Experts of a small language model.
Training: a variant of Adam for the experts, 561M tokens.
Below are experts of layer 6 (counted from 0) of a mixture-of-experts language model. Rows are named router (the router's row for the expert), up (a neuron's input weights, with its number) and show model dimensions 0-159. Each number is 128 + 24 x the weight over its row's rms, rounded and kept within 0 to 255. Numbers have three digits each.
After each expert's rows: a language model's description of what the expert responds to. This comes from a sample of Wikipedia text that the model never trained on.

# expert 52
router:110117134134115133152151146100094105136125117156126123141152121140104161160128133137108090151142130147120142117113157132136127132086121097171086132147123123096101102120128094147087127102121098094126100130173132134152136147151085133103164106131127130144112106137159082113104098121116132156096103150176130090126172089137137165144133164157137158140093117109089140081123133107100117126092126181110145103149143134160094146121194137122157087144140136150092106116149120177100082115150156
up0:146111075105164140131142136098106163130088135112080118122098099165135143142158129160148103173157137181149080098136150170107130148120094185128111106155147112129146152120140118103116117100149193119127133146138161111103126164097164113123123103111134123116128126128138117153127134137097124146118128125142142126149124148165116129192147142127154095139093094130115138106149100120104147127121105128136120124176104167204103126111168142152117127126145142167082168131105121131141119110134102
Uppercase letter pieces within acronyms and codes in tables, like LONE-OS, FO-X, N-X-T, W-IN, and football positions MF, DF.

# expert 56
router:113124135140108160137106098125108129143093169135113139104153119124154150128122128129159139112091151102114121163125174122158123113137121102150148154122131139102137141107146135165110118147121067085130145157124142141149106138092123164137093145171129171087162111173103095119109122104160131099104139083126126131112098096130158154093126160143130127116123133109078123160103116093140147162109067138145124147144068096130165154142172139110120089159102125099135117166127105103100143140140172
up1:097128133116099173133097146109114090103123138144165132079127139135147139122120132091130087069115108101159125156151112145144136124120118152135137173088144104088124113154168107133069115108136102141115108161083143123115097131091132151079121167155126117156132128141163110128133113106150125079074147166119140142129110128137113132148128120098135098146137132160122145134126130121135154112138120120123080189160119131123124172136167082138150114117108150112114096091118160129127123077090092
Opening stems of words in music and album articles, such as rem in remix, dem in demo, and bl in blues.

# expert 46
router:127144148137113112132096115125124131113129153100125158140110173165105126155096159104106117143118122166124163131150138162107106140112109094153157092109124081130085109121085152125149157101148141136101114144159122103142153131122125136132122078130085142138143133093171144170121178148107098160092092147122138125108125146153124127099124084137123165161118147108122136126113108150133106089108103093133075085169143111104115148116111113125157170154131156126112126162155123158094155068161158
up1:179147133174116116165120134132106133131101164113154126091105122094128149152157095135097122120125096127179130117138139112111115152114066149159092147122103120157121111119106094139137107145122116081155151153163127122098165092144187136155123112124179113131155083094127102128123091160122145105124087139120129099090187142107138105145114155174149111152188140148113098140109105122079095142177133121118116129120134155121146147120128090116155126129119107107136132127160119120141114136120112
Line breaks after wiki section headings like ==Demographics== or before new headings and tables, closing one section and opening the next.

# expert 41
router:132143161148090139168131110136080178124127140101145146136134078129097091116145120160122165113134154152112160101101112116079132178148096163155110091134142106114158100072178106128102074157114091141130150141092134127139121086152085090125106115108129133119133129121128098149120118148103157130099136084118137157154166137123097101140120106100143148137136119124158130115104121140151143096161138101103158130108125168106094150115118102132130119083098159116116151142101120176122136123146136
up0:168093109185140138104126136163151076105125178085091116102126149152139092119112126104074125117117124114141145115143098107141173104177138109113082147113118121109146113118121100125148104108158148095147118136157151123119132093100137172110147088126156142139127108140119160152167132137142133131127108143097134110137115132132113104131111134126101083166137095099118124107138100131101126160091119132142130152132097166108131119096111100147124164097166166190110123148169128159152120087158100
The word the, and other determiners like its, our, entire, usually after prepositions such as of, in, to, as in Member of the House.

# expert 23
router:102172116160133115139144158132118142160114102097144087136115098101170110103107106148135152113121115181159139114113125124163092105099149096088152093126079156117146142150141152138071124123158114156147121147130138127148151157112105147165082146111107133136083128114159129145142089149104109139147141127159105143135127129152121161139128137119130097157152128119085151093158091141116128127180181118159094184153148093126109100146159131135148145129106170122103097154146154105139116153140121
up1:101148111138118150110151144108181160146122131137159107136115109127186078105089146157106125094159146166157115119095087146123138153158104126156124121158122151117149131089135119114107121100099168116143144122089104131118131138086113153166108116113103102142124111118128135155154161148114109141159153037119111149122145111154100103156104121163134144099160110133110153151157115152129148075127104164158107115159123130184130126159139115133112149149127148133111105136113111147139087147163110
Opening parentheses and spaces before converted measurements in tables and infoboxes, such as 2.03 m (6 ft 8 in), 6 ft 2 in, km^{2}.

# expert 34
router:151075137135151114108183140135146151131121161115117143145135128131129166176147153150141125149113118104107125136153114153077144115139094140119128141088135133156182191122146158084113158122108124171144131113072150140143142132153123105108087104157171135120178110154114158144120098147145142132162110127104152153133132150106127119109114110154096121105172151131121093160121181121141113098165162146113114150143162077111128169129129151108162144124152132125127104111147111110159131119161102
up0:165120139121103161115094118111122163143157103122096059168104082122118142096161116104117137158132166100109135139162155130136169108124075112123162078128127104143122135106133109118109133105118083133082098139125126160140094156144128122175125120165134131130103114094142136155154116110129132091142097086100154179118157056108159128114149132152146100135158151140156122141080158124103131140106130101131124122129131132110109101161130114125131112135118100169132145135098107156137123146108171
Syllables with ar or r in names and words, like Gud-ar-ra, Buch-ar-est, lun-ar, plus word-initial R, Har, Far, Bar.

# expert 50
router:112129116129144138125178125151133168113106092127098075107126137124106173103161128126130116137117163116158149163102125126095155101097132106144101114143160116091091126135168098130172129126126144176070109128125083118089080124111145144132159140126115149132137097144099141127098108161142129098105124160152160150150121143128084099111135103133121134147131111145149129183111088142110091110097090145124117112152094151114075109144117123150122130132090101163139168165111144109091100145146113
up0:156113119073107138115133143114145115162113099098161118132110124158120123093130130090086111113131124182148140139124112098146072151167106101108132134086200109137131138156083111090150144081107143139110177113093110135109114107060122112123103151120118150114167142149111134155132096146124155131170076131104124163128120140122091133103142107119131105103137114138159081111117136095106160124104142143135123107116120162164132141146128167113112131101124117136099134151123141134174135165149116
Ordinal and cardinal words after the or a, such as first, two, third, and only, in group, round, and place phrases.

# expert 13
router:154142092133142140141108147130124111133080101176138109173163082145134097131113109112168167120115116189125083139106114143147111109153122155086122126124110159156160132152145134087147109149173129113127143145142131142120146124133126127157102129115109161130119127090088158160096125094077117101118123136109165152155100100130157134153089105125108105158142130146100176143121090105130106127123163131113111131104107164160093122158084102150112149149101111121126162145144154103149100122095170
up1:159099104121107134163108169127136087106104123143132121144120112150151110158125130101174135140079134119127116092141136117086119143131075129112112160135141125080092166150142125107133153133123093118126132155100107198120092136121120172139149137107139142122137068129111138107150123144129072135092110163146161122105135117136130132150114137142092119116158101107114177184172096107069073121147130105136094147139132141153123134154134139164111146113107089162131114160108113121131144140137144
Commas, especially thousands separators inside numbers like 1,000, plus clause commas, colons in times and periods in tables.

# expert 63
router:139148143157129165142095139158171105137136100127111107124120117121163136156107070138141110128128111102097121156087135185104141084124109116123147125196126137170103126127113138111102104155167130142157128163170139170135149197101132125141110088117129181130132116152110159126123150095124121096113130100119105137094121127101133158096127161084143143129147183123129126161116132144102099080114104130132111145119147113145142130091101148124162155156126142096109120089093114116114113128156147
up0:162174160093102137147144122152139127147127171164167139149128115135120072086151145117122147129121112150123165127171089097155116124119092147175085124188122147150127095117111137098114153079130110143113115135127088170126173145102128129164086144102137117136118156110136113151120146096149124093132117130103120153131129099134176154133146185119135136134130152108153129151122092094136159173123135131157128139123159112142130092168127156126108099105135126152115179149148103116163126110104146
Word-initial consonants, chiefly M, B, Bh, Kh, T, beginning foreign names or after hyphens, such as meta-model, Himalayas, Halkbank, Small.

# expert 15
router:128170138144147141115076082129134104086131124079134150127120145152125120131104117093115155097119107147092109140123097150150123159119142151101128172105107133109113147145105135137140113114170150143136096144111095177143151101156099171106110192120140115136148133126115178099151168144107111121095139113105148135095162119100171124107120111102140140137180132104132081139181123127151168106141097106139167099139146130169120113131132133109165114129124172127183100125149147149141127109113129
up0:122115141136119129111100141136109098177113146119110128077158118120132074092120144115130166091146118145128123070137144137120104129103115169091150116135119132193140145084126136111122100105177128121121119094084120172104125129113150129143112151137120120132169126161125121123131126130116115138115108173139125106121139170090146125175138129106123108168109086140197112136107119126148101181153091099119145136148138167113161118147116143121149110136095116087113092154104099101177143154115108
Early word pieces in proper names and words, especially ol, ul, ok after a first letter (Tolkien, Honolulu, Spokane), plus Mor, Mal, Sal.

# expert 17
router:145117139094130140152145098147123117158140105123139160110131103156141052079102152149128142137103094139158100089148121085126090136155142133113122133166187130160104154105136112080152150144101178156136124121140126135124151116112148106099133140146119106111107158134069157161140103115138131096125118154150108093136130154138127106133133127104102106103108116101152146105128166099096182109132133114120122115199157114130132128147109130135083106109155110093161108100121094111162156117135122
up1:121108147105053121140130133124126107139119159117151096097117143142118125130158140144181102100136122108094142147161137106136105147173162159154101108120131122148109087067135133109058131086140132138115080146106187109090153114134148135112101149116157130142141121171123134123155105143126116115132125137146159112128159105159148137144122153087164106161130085104153131125119125148123134166128108115176095120139091119131094125146112166142087157137160121132137103130154116150143100179129112
Second digit of four-digit years right after the leading 1 or 2, especially in biographical dates like 1-9-57, 1-8-68, 2-0-17.

# expert 40
router:148110130098156109127123174161127115119140151092136107122104111100108114114132133133105134122081125104122129102166154080127092166120110140131115147118151105110116125090111150094122137122164098128104119073124127175108157121110134108140118131167099113147159113126140154106144129104142162150182130151084111125104120142131145092132168100162175107100085089181129122131061150123160119152093159122151108151128108161145125144129141151152119092120160086123122133165103124125133151164115091
up0:138105107131099129132121110136113123113127099118140125112130098186134107098165122127122103151134128125160101140172127148101160126135153159129171109118144152134121192136111119113098131149139141118157142098065150112130111131144134072155160141165155106122097118090113113132082123121151135136152160105110148089111150126106174137128154081093150105149130095156176141120087125160155141136130120127158120148136116185191162150136155146128134092143130166110129171144132104137152123165101135
English given names such as Joe, Mike, James, and the middle or final pieces of first names like Jo-anna, Mar-ily-n, Dar-ry-l.

# expert 26
router:102078109136178102142137087137125175112141099109162140125135077147157134104148141118105084134125102116115152152166128145140117133119113102143085123117121113126139110096104126107131168168148110127151139155100124146141149104145149140107160114147099135150166147134137123103096118115162142161085146103134094125069144147133133162135166128130083133129124111093177102140143141123153149145161179149114125152110141093118091166125139110105137113161144081098156115106103151098087164159116121
up1:108129113101180126110144136152123141111181138164138148116113095147150080137114101123120123085104154142157123099119158122177136088172121121103137102118136169122119152155107145098101138142114163127132142106060168114094179140113143115094145090126146102154071135078156119139115115143136148119135078140125119111127122148133115124094149145141106116143139116115161110102168136150116147137141160109164152133168093149104134149142164135122144096142098084096134166096132139132132121125146167
Middle pieces of foreign personal and place names, such as ist, ant, rist, and onst, in Konstantin, Byzantium, and Pakistani.

# expert 30
router:135136127072076131107097132145160097115137119114142133122149090121142102119122103159145169119116140145103146148085086124138108128138110150135151122134147128178149124136113106153111100071112148141131108129146098103077139126129183127106128075121127104140093141124103086127168105103167088099067130121108145151127105081137162155125146113096125104131114085101113133126110098152125088133098128135166114125119116131162125172149089138118137127118135150126132163124150147172157153165108159
up0:169111103113135118118153148114141123128091172149149085122143096131149059153129137184183163124090099136148131096141125134141135146150108135156130148171130112096093131141108108132146139092102119097147144066110108120118115100147126107119133103149126145109146113106126108123133156107110150110139132096078134140110117137110148117160157105145167044098131110094174152125093113139115153122128127093128164146138114132124155149151158135116115094153175092151120120131126118146149132130104162
Table cell bars after numbers, byte pieces of emoji or cuneiform, and word fragments like id in idol or ep in nephew.

# expert 62
router:132136159101092150098096123129167127137107143185114152149146172108159128100121119118106167079100140109118113139112094162132145103114130144137144106145125160184176170132126175113126123114161107091098123130165140145083173128139126182128142118096163154155131081132129142147104136134124133118121161127111078125137128155146095157112139120142107095110116147137156136166109152143124142136111114111104151150132139105116138133118167174185138170159116150129122120124136072090142138116115111
up3:144152135114170119152121110102170125133124105143118150140116136125139111170153128166136101146125123132151119139157121114103144140144133105127140124136102154150187138105113162131151119166171152156129154144130132121124130161124096106192104097139124146133147115128089126148179111106112116066115142135185116169085143164106112146113138092127110134132144146142078137109137137095131139141117112098161133154151136153183138149190127122126153141139143150117157189060137129155121123125135167
Word pieces like or and m inside words and names, such as scoreless and Deborah, plus decimal points, States, and years.

# expert 49
router:116151131086126107088111113130162122150148091134145148099128114142138118101089140117088114124122094111096114110105142126130102167108111113136145147073113123078111139118145091146075140118112096159110095125161165114127136121144138147097129140091101100119131094100123118087090129168138181147095140090150167105095135135164109137188090112152158148105143139139098112189148135120146126121132148154150146126126122109139135103106125127134111121129166112082182178135148122147123130139150113
up5:099148128112076131123137143101139114145128099133152141097130149145152115161146147107104121165111126156136083101132135111145107126169165135120138157155124078163131101213135114123118142066135154137125136138108080099114121127125152075101113109085114135100133109154083168140163120144165132115129155124108110121124120138134128113133108180101136143129123117107133129109102128120166104131129156122137116140124111080167109154093205118147102149149103124128137133149139109151115098083118094
Accented Latin letters and raw byte tokens in foreign names and coordinates, such as á in Bajnokság, ơ in Vietnamese names, invisible marks.

# expert 54
router:122139124125086142100143138124126131089150074137126121137148121093128151103114085136123082104130107157141130115140138148154143144169159168109125116111138122132123149142094150159119134091128153128120129157105160123103114080140175161125159100145097103133164148079093133121171148143159182093141128127165140138096121133169104134131127138167149156139113125130122131148140107137156058086123081171153152111117081101091100132085170148110098118110131153122117130116150155144134129120121108
up1:148121117152106124188125104159144135128113157149109097122131121154166130142120129125124110118130115136098136115148085128109164163113135124144088129148114129071169100152175103129128133109132147146115127107151137135101117131135126140148121116095109131170146148080105125145129125127150108103156118102144105168104130139190141111154132116148134094130132160078152144119111145115073098151190152132115100114163114140141158133118070172102153123088164105133101106106078153168112114105130089
Endings like ed, red, ated, umed in past participles and other words, such as Sw-ed-en, pres-umed, designed, written.

# expert 58
router:130110143128150159077135127125120109187123167127106132142081104075169156096154145123110121114173162138150094130144119088162140136138118135134164162116121077117106160113124112146088166128136118093082184103158123138149114127103144133128153151137091135113106134137174146123122169116116106120158106116130107142113159157135156151152105128137120112162120122175150153143122161166105143159174140088119128134154133134139093111126120085146162131114131143156111116131098135140074145109105149
up12:167082124138107074127110100131096104171088109103172100131160085119125154123124137101136150150144150122153091142129149144157133132104131138139130169158159105113137145111088149095129154141159130130118154120116111139091099151124142153133155134144116108133121109150095130139108127150135102099134111089137101130085103143144142148114134114122097105118096132120178138147090119156082122090203157121085102120149134139145149111106122085138172077105140113157105137115104113165115133114098169
Field labels and header words in infoboxes and stats tables, such as Votes, Goals, Website, Nickname, International career, and table-divider rows.

# expert 9
router:159096074167068160164146153108138113095167151146145126163148172143147145154145155080125130147112123136133115154157132114125177126107159133139116114188138133094126143105156101158141149126116132112157185123106101119134129124189140119120139124126103141110156132102094109109155167130108113155147161091114103107166123100150161127115125132114111148109110110081089175133133153121135128109082150112117103142130132119096111135154121105100119160146110117121183114134126106121108134118096150
up0:115080101144114120145146148126118118108110136151117178111151128137125123117105102116140143145114092143180131137135093074155138165189091126135121132142138101106133146118114118138118109152109180173160151092053090089149124147104115134140110148134140126139179147127126124130108146113179101112121143110111136112112150119136148136087113116111108146125132114136131139088102105159106107106086155092117085097189144139110134142145129095115104119156123155100132106147127118146084118171085121
Word-internal or initial stems of Latinate words completed by -ation, -ated, -ed, such as qu in colloquial, isc, str, particip, contin.

# expert 22
router:138129133106143122125140104097113105110149129131136122150156143139139108178087128065123103102123106120083143142123141119139148083113126128140142099116117109073154104159133159130091139122093122096146162163091123103117161078133100173120131155085131122101146162089105139127125103109135135135150185126148131142163059136123127132136127180125122100140133147127107114108125086134100081123146138102140123143158069104163124160154086154147114108095132132128160125106121127151142107107104162
up3:157114126166155076167166135093094095097144141138100110133158124141140122157123110131103092136149088154131143121154158093149126164140113141095106154119162131097137165116156121133106112147144092094084157185116145148127110155120102082106112168094134146113141085147136127148118148073120132107153135114143142148118146118125145123070151133088159088076159133127114132147112114127122133140130135102112116135138128175121109110111171142144108156106145120121155121112169125162126092114125176
Word-starting prefix pieces like con, dis, trans, sub, re, ex, and ri, as in con-idiophores, Tri-angle, Sub-ject, Cyp-ri-ot.

# expert 53
router:130133099127119120146088132150124152155169142196112141156119127106118127118122109076180151122142129133157140139139121158123145127118143089163106193077130121165147122073076110105092157101159118116131106144145150119135103139096133153133148104179125145151140135142152106112107105109155118148156151105127126117129121155123124119151163142112111126109142095131160145106141176130105165149118143093115128167166104093144140102154106156162149104151125114179140111137132088120073133150134126
up0:129151127127135147120094139113119084087168117139138114101109100146138152121180121150145173113121113182169088125139112105141115089121150123173084140111091139119103131104137156102083093122105130103129136129110158099131085144111120133147143117106153155097135108154119139162126141121156079097113121091126128100112134093071167141151113117103093108115153136124096155082183140087137123126118128124118062152129137117124157130143129151100091150128144120148135120162142105124100133116161098
Occupation nouns and suffixes in biographies and name lists, such as comedian, jurist, guitarist, footballer, director, politician.

# expert 14
router:163098154147104134128146151110139105098151106115135132071139103107104080110150147134112119140124155133109086144161129091166159113119158144134142155096135156097089138173166134094137154125130131123100087167137169124107146115130106111125135141116116098100136108182135135162124145110168111157123113137145123117119123124154139164122152091101113149177116101118141174081122115130147150096163105113157130140131149129110124119186165180141122134125127167107115067158116119134167130145139111
up1:087152112121113121131133127095107131145120110195077100149136154145138168159126160094129161167128135089147177084126121157158151115120122129168110162152149095135106148138094108118149118140138149127120123122126104105102137103127133146174118097081149105140118165153107149138109144165102141114136167132122124109123183089109130112108102123129080112134110182097116115112131105127175167155127137128152102150156148145141124175114149081146120118131100131155106133081132114116144144133091109
En dashes in year ranges such as 2025–26, plus spaces and zeros after dates, table pipes, and commas.

# expert 3
router:108133123148122160166143140114093072116127141124108157163084122100165135165148155130112102146107169174112113156112112144146147149128110100124098141132129126122144104149120085148103159124133132126124118168066170125112085118101118126111140104137088140130126116125144129118184086127163115107126158148096115162151068132112143102145108142088132131127110143135121135103130119103166132100160107079162107152130136137134159110154139160148094085069112154115143115160125119141119098129086121
up4:135099122131153149113115141131117118094120122157110101076138111164156139127086152086086138140087135154135093135125131150158123127119061151159151112123108117111131119135161097100134127123172179115121180122120116099150082126172119106149093102132144155184118142131141152167161156149101128122089134117124096143133113132131158104102098066151147100121119148103110153096151119103138141144153114132103132072124126120145121114092183157100161124125107134099128102131128119097113133143112107
Was, were, is, be, been before passive participles in biographies, plus verb-initial pieces like rec, ad, inv, inaug (was recruited, admitted).

# expert 57
router:132124150144174163122106140154178110143109108118125120106131144096179117144107104146114120122145117111102148148125125147109130090136149124115144134153141105169169120127111153137087127146127098125162138090119158168114136159102148086135136142164116159139131090178155167123117176152101153110136150132144099143149122116138103122104157112134148163131096186137132119151126144096163097083078142115125149150124107094162122081118104175111169162133125134092099128126129118125141078106159098
up7:164178128135109116107092138148161106083119129119112104170055095142126111136165142070138102115149124138139125101146100147115149153132144169115154143144137140163123091165130121099137126125143138157126102126106118146153108108094148124146124117089121136151150135116148128118140171118128149105143118134149118160138149131161123136122194124124154100151124116130113124108094156170152137192111141117081102127120111169158112126128155106161157081147139129150146178090126099169162137120132155
First letters, abbreviations and numbers starting cells in pipe-delimited tables of sports results and data, such as PTS, PS3, GF, Pts, km.

# expert 20
router:136124131093137148151107127154111129125151153105153087167081106136123128112135143094094122146138145178183140155120171119121130121148146140161122118139129084126094149075093160121123129141148083128112138122134152102151100108160155157173145124153136127120171107135098080133159098103172134107112121145129181137096121101098125170169137130170135148144116135158100114090088112106147124097145091120131087135108125146143164125131134118105182110181119123161130126125129116151130123135117096
up1:114160110123130138076167130128112156107083100127132114134116106161154176134136143098128148082100109131128142130118120151164109206114160138134118154131139140072177128129105137170150099104119122149127120154143150137144091157124150138168104143124118164168090116098139164134058159157151137101135145123140115128145067120100140110116088133127141123122109119128122128106125089083138105137167091144097144118139162136105150145140141125141160157139092133138160132142149135123176126112136124
The word by after written or directed, plus released, starring, and featuring, and line breaks in album, song, and track-listing text.

# expert 21
router:135131114091081142112107091145152106126132115116161062138139093125137104108097148141107138069109097116121103064179119112148126173113072141137134095119161157126146147177120132089144163106147091145125107151112117139084164102148129167111142132106133146126152149165110163131163157107113161114134121125124133117154122119131155139118136105142146130138154162124168116116144160121155126106102160098130116105143151105183128138126152144133109160103108123102110099106146124090172150124131132
up1:102132160088071131137129172140122131104130098120149125102151116116149105137142127122124108109133093145148144136120060084116129139070136145095154108117134106156110166153131160064123120142140154127123136109106107133109139129137150161099086127102139151137100130147121104122123133128152190136154109114171096069106140105125174108138125123145137142131138103121165120159151165118163150074092138122129118119173113104174127101137100147152150115145121098111103141085133101105120139156156146
Spaces, commas and month names inside dates and tables (April 19, December 3, 2007), plus al pieces in names like Guadalcanal, Montalban.

# expert 60
router:148134106141134169137099083114097115103137100175149103165116097155127144129166087157170163140120098135142085152121152096124118153168093137124130126129120158103157109145137130106144140145117141150104129153137083129116092123128175095100133133090118133109142159112119135156097133100163141072074147161132157138145144144102109105119125117134109092111165137127126109140107109113096093148085144094117114136178161168170137114146077106118131138094113145143131123159090153118143149121116107
up1:136103097114113109110154183148115122143120113131098163140120124125143163111167141093105146157132130131108123088146146082097135124092119164125101131160080138194122164180111116129133132128114115127156140162142105141124154112108093140134159090128099158142094155104121100161165129167144160150124094145090133125128161176165128142147128137120126114132125129085143154104148144098170146138136117135111106117175120106138123132147170111146165107111106140154135089076093133113109130078145139
Digits inside years and other numbers, especially the 9 or century digit after 1, e.g. 1653, 1990s, 1991.

# expert 45
router:141115104159097151162149144122156130135120143127112110153169134136165120140114131122181130152135113086114117118124155119118154176166120111104150141159096099077173147154119170173150102161137100127156156132120127106137142127154125116144098130145138134109150157113116120111127128147112098139104132140088158137150178106117097110105085167108099159135176110120113155148148092104114128136090168165146143108151141174126161170150165113150101098107123176140158123120089129093112144101120124
up1:118132125080134108121110129101093154078141131064112141116113121138166139098135145097118141157149155119102100094143132111106081163095137188137101157122122131144118126108114162115167102118188153139163096114100129167126109143130168129148116137089081090140108132118104151147171144111145115150112132119135125097119139083118116132090101121098153138135111104176102160104097124161089132114099098125125134108136132118150151167144154109123132161150126149103140120158160134147126129093088103
Word-initial pieces like cl, fl, sh, sq beginning common nouns, often geographic or physical descriptions: cliff, flying boat, enzymes.

# expert 38
router:096146109115146128146121127160143148132138095132177158132145144148123110203101169127116112100144113146093115098097152121106121129123162157108113110090143142140111144133133148118107121102153163169146130125111141162133101137104116126121064134167114088109148141135161136100161140145135129141126101144121136161081123170149157112154098128096113131096133164112104087167181154134088125148133091113165139105112098130123173178118109114101156100097130146112155165125112156155134121130153110
up0:106100128139159152100108127117126147161116109137167129119136108104156146085085146169143171112181118125144135117106133116148157089098127103124122122107131099094155106160137127113077150158118147084127127146143117106150146092126140123138120126101100164130132117140163093129089139171101156105100138100120072138070121129126136132127146091112123160144126101179153152122144085128149140114150131133064120123124095139103135155134146090136129147125113144103119137134104161129081080168168148
Opening capitals or syllables of non-English names and words, such as Z in Zürich, Zionist, Gu, Ma, and Y in Yazid.

# expert 0
router:125112122076127186122156107131162139138105143106120111145136145131106143165133173111070116174110139126073148116133132115172178171091115130121125132075124130132134123149143135091134135139122095108137100098109124128130108113114114111142142130091125125134182127130113101093150132143141172137177144139137145118162157133119091132108118171108148122144146150155080125113163114105143130121125110108126126149139105085176114194171130149143134134137169166159141130113149143090169145110151132
up3:151114148102124065107108123076166161085145164097129124111105112128167141153117143136115147104127111087135160138131123140149140159125119154099148106127115145133102138127136180105119077138108115107134142136133079165134158141145117130203139177119132153132120141081101145166107168154086102124178142086133118127140162147123144192109110142140125109126135151153154156139131117107133105135107128116107110100160138116151136141135117119079122120113109178169128124145111098148146125121151122
First pieces of words split into subwords, often Latin prefixes or French text, such as pre(mière), co, inter, con, re, non.

# expert 55
router:092152157080128153105134120142134123124137103130124160155124107145134141117158085109173150131103098122106121114146121123118098135152155163136140106088160119138103115165162140125149157121172148092140111174134135148121086111159140110104143113133151078162132132137114131094116133169142140148135121096079144099063152102103125113082135144162152131156124070118170142077125137162153144109118132140157152140120157131139125166114144099172150113143169122147147081130113114126143118168133142
up1:147110128130122130133113104128080155168179116125115170138111115159131157157150097122166108084137130093173147123132138084097160083141141098148122118115145083122122095126143142096170175160115196108135145126148114123133105130164116104156148137132151160134114135114102135130127132165132130116119134131094123102101132099123112100098160109159144092122143087109096107151082133161163124089087140128088106138128133086104114136116154134162105082150127163154117121128096133124166135108118121
Syllable pieces of Arabic, South Asian and other non-European personal names, such as Abd-ull-ah, O-mar, Moham-mad, S-ash-a.

# expert 16
router:123146133153153100164155105083113124156162123118138161119150149083143137165127189123128150097118101137124143138123107135128170146117126166086147148077167126115150100135124129126139100102094119109086163160101111114098133153159104118156169129113142095138113112093133127143141131114102091130118168143154112128112144134127097129175144088121127126134108124165131130145111115105162110111132187130145150112107099136143149128108158094175149171144134100112075147130134121141072129087101159
up1:101120114108165141148103097158150135114111138079147167142152075125118085143141115123160152119087076157172144100181132081135100171111141120157144102131072165179137139127103161114151158117110111141151168111094131170097159107121172152125134114117149127142129123147115114175086114110137172104152125131153146117144144132173165132147158125134116104139119138107117084137103129116100097169097161146157109109115099121122131115133145144110116130121123137121127151158156123143135128138111113
Pipe cells in wiki tables and semicolons separating items in infobox lists, such as highway types, drug classes, weapon specs.

# expert 42
router:117126122110132134159147141082181153111143130155084106125156170160108104149090151124133153138136139151171164098087104134134126094127107125112122153144145108144117111139092103127100149165106168119096114151076112129150158176145120102179129115158148075099094132130128096122134151147156103138109169145100092155090143107108114130140138079135136131134113079101106135139137136101155165098136127117138131165105110119164102121114150120093156124158113136095091140142110100130164130110127097
up3:145152146159117093108127172131161134151083104150127120102098145121135158161140166104124134099118153131144096105118125103130112153165101119117109125122155097150149098155146132144083148099139171132105116122096131081108146126166127100147140173130123108108135105164183115139140135182138123157103119109122131100115137118084138132115099115102141163109127170141148166094158159128135149098111175141147114147135153111085076112111149114099161073139141163109125088101163125145156108134120128
Pipe and semicolon separators ending table cells after numbers, dashes or names in sports, election and statistics tables.

# expert 27
router:112109159129137184122146137174152079118149094102129116104141126156130122148107105108149068134145146166113137108160095104134132156134111137147113131125138127120090111110122166114144159101123089149178131139089139158154146099151125096143099097148069107161154131158129137099168108154145175138083118119109129128108149153147148146137141145125104133111089101119092128145106152178169127125089105143115117164121093168118134137168124127137155129120161099082112125103106118159137108122152111
up0:106157133097143139163128145156105082130139128112117105095170131106144140153119128164126119121154177173146138165131118139150120153102078122144135102146101133097137167104104156151123107146115168161121094166106099098145133124107149092164136142127105157153143144150154134151115115145127146135167153140122155185125116130085115134133115107127074107154113147107108147114143112163136156108123104132141085143140114135144114136146128147115180132144054142133139095163126094116106087163112174
Capital letters and syllables in Spanish, Portuguese and other foreign personal and place names (Esteban, Joaquin, Juárez), plus country codes like FRA, ESP.